Below are experts of layer 8 (counted from 0) of a mixture-of-experts language model. Rows are named router (the router's row for the expert), gate (a neuron's input weights, with its number), up (a neuron's input weights, with its number), down (a neuron's output weights, with its number) and show model dimensions 256-383. Each number is 500 + 40 x the weight over its row's rms, rounded and kept within 0 to 999. Numbers have three digits each.
After each expert's rows: "comes after" lists some tokens at least twice as common just before its tokens as in all text; "comes before" lists some tokens at least twice as common just after its tokens as in all text. This comes from a sample of Wikipedia text that the model never trained on. Tokens count by the router's weight.

# expert 54
router:489602465562548554456543452570460485427476558461390477548548524472547510561508455476544511446478470495523434458511589536490527474520546512464445486425548583474492530537509456462443519520489449478527554548476517485528445438400515510577488522555489490559521516405496484505510521446517500436518480544531488497505528520482519495416524533435560507543522507462512531489590433512526530524457
gate0:645511444514448492550495473554501451475477491465476489606510561437480522511521452481495563511468510470485499506465530456514493434503497445519545497491490493498547567502482536560521561571492509477519494538528467560473543509395468568575541499488503533502525469453494498578496505497514461475437455594491508432474499414517490543541529479543525535559450480505493468468541505552472469528529
up0:408461490479510541507469517530559512513519433551554499515507421487515454550520556526465486529483487566567474513524494511488492530501500518467462498467473494459453458450497445535439536507474504470489463541428511518560516493457511426453468540552515541551532443532578511430516514536445568465492455484476535489489506564516534475547511503490445480568492402549473436575425585490554492438554
down0:481538460549534511474468491453502489453393503439498510469563507489496436540491496430546550480633523497503558487486470510524478445606490498515572495497469502464516464486481481495527466463453477516538544517551497532435500410493424530511552466509490453486545430488442525531496552543464432497552470443519566477483571449528499560514387468527484484468486474503525472460534518513458506513523
comes after: " |", ";", "3", ")", "R", " —"
comes before: " |", " ", ";", " W", " L", " R"

# expert 59
router:471504468560532541591545506553542484473510477502591474544480464465530469519439506549435531504475543515555464553444480478501555458493542529475453547411447494548500513488482488456477561478494540451557530476586559504522551525468520519521553520500448498523513538511521522401472553484518480479506455411481476417526543537546461516496515512503486508505514437473551508453569508534398499470450
gate0:516532490546529566512490587522492492513540462515488507469479507497499510491481492475526522474466483418531477526499455438449532489546460481551522409583405531485555548448491457508518465499469518532527579534513553461498539510464484509567506462561555515529415481539551468492495584561454449457450533478486513485558508480472514457502520504559489514499516498506503525426485458568522493511432
up0:432482546550572511502473516551495498459467529499457460536524460495401548487471493449470525524486464472516468537501446505520548542493506423520532474532478474476545515440510471501499508497435413557606486544464567495441504515493479545586509507512416520524489503509475473519608534480559456525486504501473477454521499525487483506501561507548517505485562495510443482453419492515477511488445
down0:502541524482524487440464467549492541502589466504527485519452525503546522569494523470465516413499479403517469515521508561510462511434511453530435519576490528494437569485479523445376541484440495487479427505507507490577476450516573518513452480506518487504555477468456513537511401504503465481519437492517585457440570490537496483491514466507476465503553495524513499455502515474455457514498
comes after: "\n", "0", "4", "3", "5", "6"
comes before: " ", "\n", " —", " +", " \"", " −"

# expert 61
router:526543556493550483542418541427449507448532523565459484462503453511506492541485499530426479434535565469432456501486515478444523526470526522485473514525547438543537500559510489453506507528469447484537467498469490508582545520517547416454434444536531529498536559499466517540504481475558554476526481498443498598488552394486440550509511533563474475464483494500597486480475551481490514495496
gate0:501558492529532511493454534491546473543407498559461458494464506521548525526561510495519530495551438500499491546465524484476555440480554496456546452572593499536421528570534511517540431442518435426431558557434566566427429417487411529446525510477472498492508469463479515516493454470512542526519446502412445526513507502446457515471491472497502464556588411518440504469444445473451472551454
up0:401472503449426457474530543498524526507436524466566493548491537577516509544496465517499473477517491491452578518514454481476402413484538526557473528494524519496533496555541548426518521522512488438508532528538448483496472497494471532468522534426522527446477469468459470500479465488425539503473517439439451445421452463443389529554506483510458448410509501487450502491496525452527544500483
down0:526518507496416543496442509494474531515481438519429502492518451504425460520536600515489465467471459521487551507446514499436525501462503555456562529523490551483538512449478472473526403482455474538432522451504507489500516476540528449445512497500471448491465531544484438544517519503553443449515475532515519487449481483450487494463547410510484503574553483524525485517474483511464493436514
comes after: " |", "|", "1", ";", "0", " ("
comes before: "1", "2", "3", "4", "9", "8"

# expert 37
router:431509552432451492577394461517520476587461462499556459448425461542535522513502475466504423437537520459550498519524448466502547542440500515509448470565490496497432484461524521479513537533507550455507432485483526522497482487471510514476493458498529557578533405580482498545457545434475478445545538456530496500472521484449461513476540468519467465561486564452453551492562569474483529467553
gate0:479538478523513556523547487432475514562547525487391509484552559513587534567479496435529553586492473476535517507498503510565473526497587560422515506524540516539430483458488488511446491555507447512437584523471473546493498520543536499500570507526496531466485592494463486524561517430503549535508662491595462479446550531552496440476525478505560479458480549491430515459462453600549489526456
up0:536508578485465551556532507555460438470591497520537554486501472539454529445522507558496440528471476444529439468521535574461466491526473503495407557478485535477550463497502455478546451439533483448550547471559477479464430504462506386503418490541497421556480465504523474510476519584518533445555439427448493466448480481507537469478467391488430530542516557537474532514445533542522443486525
down0:413585416430552563511544503524487482445548516513441431449463495504512485538525466493474541450531529482487555461520508525516512497495505504494469492562517565447486537505493502526546581578524526493535545528486483441530545471513471475473544507532472541500550509603504470513529476560518423548544512470621504477529507478502447484462495474494477576536458508398431506555469546485580538532520
comes after: " the", " a", " The", " in", " In", " his"
comes before: " of", ",", ".", " in", " and", " to"

# expert 39
router:559504518574493508474531580545534479527551514459428534580477534443492455430482483535503468538528509566535501485476511470547540523502533523505526547485531478544499465463535535513484521494544503468586445489450529471491454504497497427445531512495501528535486514504500498468454468490576534512575430568574481465541402494536471466518523588460499485551507537531523514505571511532470511484554
gate0:507467533537521496506455589474541570487456491543468498471445593474488508517467516471524534573551547538553525501498521476500505486455441588572491502526486539570545506443444473442443476476530471480562494511564457513530506526462544422530574468467503448455488594475585514500456500516501480478495513576531499505471486472454441509475543495395540468481469493508488481526452466527503509491528
up0:557535428545519520537492543601473526458462453498599493469577538504495559503571473464496472500466496545553558506492591467534496462432442480487521545528510418402516492481473486488474471446509494557555509463439491493500474487518455451494522465516470523467511542580474541494469520513532413476478473551510450424474518467524486527549512415489421519523485519471513481449449504485557514525425
down0:452462520484443424454506487520464492471532445490531480471593526499475533517583390480603521486507526543471519524534496549523520527500534536507492514542518506537483489493457450450498489499365518517486512518508512484539477476473555513489474516602491521494482519560446530541467511442555522461475519557456457519460479439465455476541558464569492509479515462469529540480507435420493490521439
comes after: " ", "1", "2", "0", "9", "–"
comes before: "0", "9", "8", " |", "1", "5"

# expert 47
router:402483523500481567465506565479562554491434528474479500541475476501526489488502448552461485465523512571452531483477473524508532518500513495512516498526503522508497518485467486477527553442558549547449536478522522478547484553571562482468447515478541539489501531454474547456484535397448520474530490459526540553535532505540448460516506525474460542528451520485538603602506435525477410528501
gate0:461459476421478575481438543509480472480452478496377542497521471508453550480483478527465448515563475508464515502559483476532567442496503508471513448443504577496454418471491503518544474417529460583556551477455529475465491494475548465479487533467470535487535571554508529549547547426474510472463500396462463518484518532419468461509538559474485587497567492524500530544484487537493507533572
up0:522548554473520508514563480516456503490524562474527465456482523563540487512475547494505563450444514445462464531499552560529487508438549509546485527550521488491481569554504535454518542591513539428478443631481500455601416454507442540541498459515459483533462476489538550479494469523521462484561493555498471465449551453526516454537475531475436426574507514469478463418547560420465484521499
down0:459536519542438450467535510503455454474502479536537482533524466515526506503600484506476516499552552343472540552445493455544452502490462503513488477427473566476526470476520530565508500560503500584453514551518544559567556481502535541460461512481564521442516492430425467530531506448437505541489474525517481443552468472475438551490488502493532549517507541471606506491504502560440521517488
comes after: "2", "0", "\n", "1", "9", "5"
comes before: "0", " ", "2", "1", "9", "%"

# expert 51
router:519531471589479543491471506469492533532569552465484533456492462373514536456492526531480524458514497506476559502557555411472487571495543540493443469546482452522503538452508467465437574504511454498522479482496555466491504475552535479496506512504427536507581440581493499526458549452511462441499560542505529519498423511454498502550507464446491596498446473528540426482413463541531537486581
gate0:479483498560522487483489508519512544492480510468511456562510536509520531485433489545521495623459502476494578534495524542535478456528474608583481523450509459520492467505495439557488475449488451561498471558424476536493492551513565456407447556532488474430480533467437476483535485485472478481549498454511485457533502514489488556496523513428487574464429524540367453523458465432450474462512
up0:536497495493471518458518499491525465487512507557496502490495405566504401550506538443433527434582519501430520533472469480425446436477544492455585509454521493511481507516490504506506453530540549489570506419504507498472555472492462557565574479486528558522444496436450516541554503555496555496462494513472474562555490507530471435516477430563489481529558444450549547429557541500503507493472
down0:510482456450581521517444541529530551405493552478484525537485483498483544465520540515546549526469449484504475463462571612509517543528525443507525552472520471506494444504484539446474416498559541524506530508508513559561555594558522519518553561537540555542535462504510505471458485572472584504496463460515576444535460446543469461458501473485501499630426500465611527496492509446474566465560
comes after: "\n", ".", "==", " ==", " =", "==="
comes before: "\n", "==", "-", "|", "The", "==="

# expert 9
router:531510463531506534462502509545468419507526411425488529456511482416557521501484460514550519493491516486489497497528528483459394537439516466456450492513452506460477475434556512493464501483464483501499580470463579486504493563467570484529463510459435575560491494530499521559551603512501524500492485409474478493499509440513516448547539424553481467500519559550546519471488536467525472515505
gate0:447555494470563464490444518505517487522468509473514499521515490495535465542527470493542460454498514520470488429508541429537479574472521435455461506530517579478502516502387492495502439478475428486572611485429594523494484463499544559529475491552544527487538472487485476476550511493516578574502472422491502539556467457465518508447494490607453483458572422445457568525488515512474496533519
up0:501428431518495504558525437489496552479434563477480500444514572468598503504502463462495467524499459508472497456621497533455494426511500529541469569500512518479483538469477511490517535470537491473501523423531416509443496513536492427489454505505511508500540494463493559530524473473444530448452508475482501510468495475510504557580492484414451521558545522557520510435561406481498481561520
down0:503551535408459468508534523505548555446499501379524439527466558491571472428517459537468398531492538524441500548488563452486525532482494472504511501571473565558481520448523461476529509503483513563477514466512466487444488514519514478551513423456510464475493472502499491513552521528502466426508538498499485482537480506532425469484495437449527460524502458499488519539507523524473488531486
comes after: " |", ".", ")", "\"", "==", ";"
comes before: "-", "|", "\n", "|---|---|---|---", "|---|---|---|---|", "=="

# expert 31
router:524432503501561532529478504537515546453582540473513559538489448490513592501455536493559510442486508522475492487487517501547483546425522552481483536557508484528572493530519488540493533414494479439530454454508539483507520422514482523450503561545508458525442476492516511440379506551523492499555490524462514433502417422513525485599470475475584506506499478485509519570579512505488521470508
gate0:517464503545407528492519441497519480526590472427521541442538549429577567498494553563545510490533500446495510503573464433523528521511526565472465485526527430422566462460487495509534463429439470466539482496512485538487596515561472524531459482505425499501530501512498514509414572508524432567506480484450501536481510454493477528564513518503513488474524487451473490538478494471596562492564
up0:498564532417479432509480559513455492455465498514424453527395485531462447454526398494404530488473536558510464613493502494410482485452485451574573501388500461568411524473518521435499494548540493483455456537437509470510409534490559450461555488490513461461524510505492458474553459442445495518550499521498515515539540508550473472409511532478475481524512498532510441511525400519474518489502
down0:520416499490551523486516525503532482479481493554538507535534484479564514512483475475462468493512503507489408497456469463506545466478537479495527462520508547553471490473537473505461450460501502543463415530417501462535448500465472503477540566491499494511498514588550503471408465583491498418476541475490507423468450489500561543430479509480562562486526533479554439443443554444520497493407
comes after: " ", "9", "0", "1", "2", "–"
comes before: "1", "2", "0", "3", "4", "5"

# expert 6
router:540475484538541489450527469465437461465516467489490494510543479499507472501554455561470522522570520544472433479443476436508505525478527513528530452474551526495495535588483511436502500460528521505547550479562597491525497477475497469481452525480494513493517436480489424513453537445496565439501410490530497498537480504580447478542540566517477521479530573484501543595450539515496519585446
gate0:465455482550476453487519499513448459459474552442525478464529504563534493476503499528474488596500452534536484461548442481558514430495536490542508507482511506426522522465464519519553554476506532469515451486454471524520596500463574547566496549514492455449492491497593421487548499485469485454515455504481467534485478505594466473468468497449509516475497463388499535519501482473506479514474
up0:498523485516517516592490463464500454470491509450466519468484550503569479554474479463501573456556524529583505542461544460519519492517419536489497465527420475452515527562542433535447443583527432500511513496504546515462396501481534481490594518537521489437499551533484539503519505469493497551517535469548520511494533516452595520556538529616477509549493496509591493504467522491460459507477
down0:467508541519461506605460522520514491467538451486480412522538480627540569522494512416562464506536525539491482489461511496479510462464526556505468496577535475478506482532549481543594414525467525566500469588465442479474538536463506519530496591500467524444497472569516467543505458522555474520567537515455431539534456443472550480545456451461462489521454458474558523525488420551478514551509
comes after: " ", "1", "2", "–", " (", "|"
comes before: "0", "9", "2", "1", " |", "–"

# expert 1
router:477544561579512555480472534550478518453458464490498550587509430497543482526466469495496487521514524521468502524508485516490511499475514490499520535536452531458545475541529450419536496540458481469412455459476497565510551489522566461485532554473549515503490531526506514492466428556489539499566468513505484465538517419459444549553471550521555502552520491486532523479520512426539506460544
gate0:508439386534495501499510589525582470507571521459506497510547466477529411483536453520430405555550479450449551488562512480521517475492524527466527523442475440546491546471513524521515546543520467534531502440566482443519497453448459492515531513430521508565501499466576497489543517509493436526463473533507512496501578546515457504566522515497464544537530494531481557531540485567511376512508
up0:467496525478476505552395588433474391519493546515458502493539542470523477473485504613477435485498501479477447539451519487438465501492512522486489488481562503529464505545504499443470499490517559459548527562445503528526499561485462531529506473460412510401589536507432513482482510455526515530521446510460537579496537481431452517522486517510550491488552552504477515521455532472444568554515
down0:526532478501485522484496478596504472491482434435549484498486499511516566451507465482495542541527432511519519490501519526575507464547530475569472510485530486519476504503523528472564479531422498549512499476527520456426475527519493538514533467475575482461567478426510512473526519403543564528545488477491488445397393467495466489477535442510480454526483455629489436543513513480493425483518
comes after: " |", " ", "0", "1", ":", "9"
comes before: "1", "2", "3", "0", "4", "5"

# expert 63
router:537523499474482588507463496508472445460520513557518535490522433589513508493534546493481547494570470549554551518500500515403555584576506532482522570544502513496509452486603540412486480512570484489549535491492452460560537533540461516523469548556473460553496495494528522493452452416517511566455415499422510600526464428514435425502549546476416536509558487496612512466458484519509487494449
gate0:567490512453456468472560517497470466527456466521442505484547574503472487487498497486511546514456515559516450496502478528543507502505498455484538464534532463475474521472482491471500524502473561447532516464466505479565458482519597433545528585616423549482558459572532506563461446443455481447486501540475500505496548498459473494522464538519515497572488537488455466532444539492437534586469
up0:544507458523491494474477545471467477465517446498499486476479433455470508487489456478511455492455540518506543422470480465432516522505531451540494564481526534476465514485461472509499476472479552557416591526521497465446576476525504511513494477521507495502482551471530474471515458506494520515541511531555510449413454529553444427471492432516527530497481481488508535501562485519513492506525
down0:506482494492473538452478544537482522516556478503488492526485534548478489479484450501502472560451587486567530512580508539559404482503495466532458500482552515455471570574488467514494471506527501512515515487478495508518497527493492472431496492521504519478492465504481538529454470511484548521516555560493515539524468457448521492600519470484479524549464464524469512492502431508495476511462
comes after: " ", " P", " C", " c", " p", "P"
comes before: "9", "1", "2", "8", "7", "p"

# expert 38
router:454513481584483531539529568422468521461528450466467535637493476484585483487450442568434488513493531463515447462473478549515495439490504476474543537434515589531426526476488514495443502530582497473559454547539509533482480472494570420511492439518458528541529548439451459486490476502521580474501514521563529476522482506483518470559528475422471560548537555473542533459496510525458548476526
gate0:558507442550430489522540477482547469529494467488514512483571556488474538482418497592428512551527550488503486555548482441486483472429498428494467466526457451448454499472531487395499509440532508519502484535497517558508496396485482450500473473479507493480535396505469542498576514482436474469500549477562492519582479491491480545462563492487494549459493493504500468470547533500489490455465
up0:469480489459488555501511533523428482452486482503571538507517501495493520508583515434550489456473515541482463477577508487509502494511523577478540522530624472518579489480472475464524506410481474485481487480573471504475484516491520513513483491522509509510491564475505433484526464495530483437521476490527488470484505490472524472566463525554484484452528444479507545609493488488539472528535
down0:514515479571501516557509510438488431460538547464484478550466444450455515445421524557581579485506443548461557539471558415548502546490509545490467533547471476465490477510512505478476563450487559524540608495553445512534492487447519533522504485435471568458527512492524609479543551476446462412453511492512448493535582483577530517554538468496511436467481589550499523515470515539470454521555
comes after: " ", "1", "0", "2", "3", "5"
comes before: " ", "\n", ":", " |", "–", ";"

# expert 58
router:468519506556545486417555542452500487490442478481490467604588573480484508464490475501473456480460537467537499476487565408531495491552524506522526494435470566579520575528509456466466484477547434482476474532516465491558549459443547563597466479509450536512549454483479512434469454443544560489482470515476524455509520500567487515403508546506487532467548426556582576500530489561505508520477
gate0:440577437455538510445561503560531484525514489450476529461472573522480534475571557479544439489512470572560542505498569472464460462539540508548575528594463516506528617507471512476464507477526503516511440553547459476515542492582470510497459525466480475460414478513520495530568561422459460472494447516515487499521487514457445518492522567519532490451531516471493473455529428558496463493454
up0:450567446502555452443529455624479555545524525455537490499441509484488509546590546526537493512489537492523523506468559494474435503471540465589580530559477509506550465507547559499496509497513504526515524537443453425464573448515517510561527451495495448410573485530508426524480510481524517516499507562463511471524492437497462540520518496517490469480497538563581444475489453510485469486409
down0:475515488507561523471501542554505451472554551529516546511495525473490502493474473507523514580498424570508500541524507522462538528432504563449509450492479547438524503497475512499546478541465506553466503451465491483513511556500508527525519530502474457483507480495494502463503496411539472474519508497457477437499475458534516490515638458505509504492536478512528515549452492387487501556501
comes after: " |", " ", ";", "1", " (", "2"
comes before: " |", " ", ";", "–", "U", "Z"

# expert 11
router:437517517508541483458460557525454509505403559519466511541487497477495483524506453591460456510514515487532443483460448450460579484440541509512497520553555476573532449524515458476476487463536554499465528508502551508552542496525498551479470453530557535499498538574434438492535454492532514476508434506550497470530502488427439506495507524458477440478477566493531531515468459516471497507535
gate0:501565458483460471447422530430466470551445470478506542542530563538454483503551506580515453486530561560540510607498474507500539453578541503507487484526527475538469488541489484517394596571476423534525538466547456498456502473511558591465517533417472514490549476477493493468491452414415464474447483505478517495502512491564454497467510513510408396479514463476494484494465540500468483506529
up0:516501513569517487496444508469440474487564520503517459575497491494545519581502480393490483482528497498515514566531531506531548552483563457546512511509443512541487478490512536480484462525449585535484498469470441501566497459465475499619507558455581547521418499555512496527517494558497517513414478574475502535472482494407519496480484536511512482458530519531459537561440517517507564414535
down0:487554497537480538442477508507450479539503454465485548532427564438491410507585511519481493474462477562519504484522575498444515493507442503522439508527432416571536524468455436490424530571541538459484543451518575532464440513482430491473485467499500536486531534559518489503581444495537504508479511489553430444499538551600492548507525441456466440631457538555543477557534508509531488481560
comes after: " ", "1", "2", "3", "0", "4"
comes before: "0", " |", "9", ".", "5", "8"

# expert 35
router:537504484578486429471493453504441474456547520580467533529536479500475453495416480518457469542531444464493498476540529506497480482488556499468481453477513543536479549508499570507531440492511472491525433477483489488521506513439542518464509462531449532519417440494505464569465528490539568392465492434560471477521504529500444488513544528510485523495485494458556447461497535457492534503607
gate0:512524557470470516481480456535530415503443496476496484529499553516451457501434500546569492504512425522550557534506515546472539555483482523545461480444487499542521421513559443507466447510486516511560464554509442502570517493503499495480557580523478502530465481479511582559476518422467469567418448462484496495512515488513531593484436478479434448506465395482465518500501546541541462512459
up0:469511558454469537502424495533442425469417465507498449524514520566463494562414476533543497488558432511488496534496482547466587520493550557499446487438427483535512421530549469503456470481457531499525449496501436480562563507518545485461505555542456500566466443496513487523455527462522485496437460476410511494474548508494541546455470450490488489510429469490444505497450566542535497492464
down0:454612511524515548495505523527499463457512536497497535495499559484468425525502501507480494505424448523423436475490430461444626565501448524494431543475454436557617453539477454528459548538483408513605513474454472508519527455571468481499538539464515484530531554429499529481533502549495455480510525509503535500533542527525422453550519504508494543482484557534462550583536534481461514515523
comes after: " |", ")", "-", ":", "|", " ="
comes before: "\n", "-", "|", " |", ":", "N"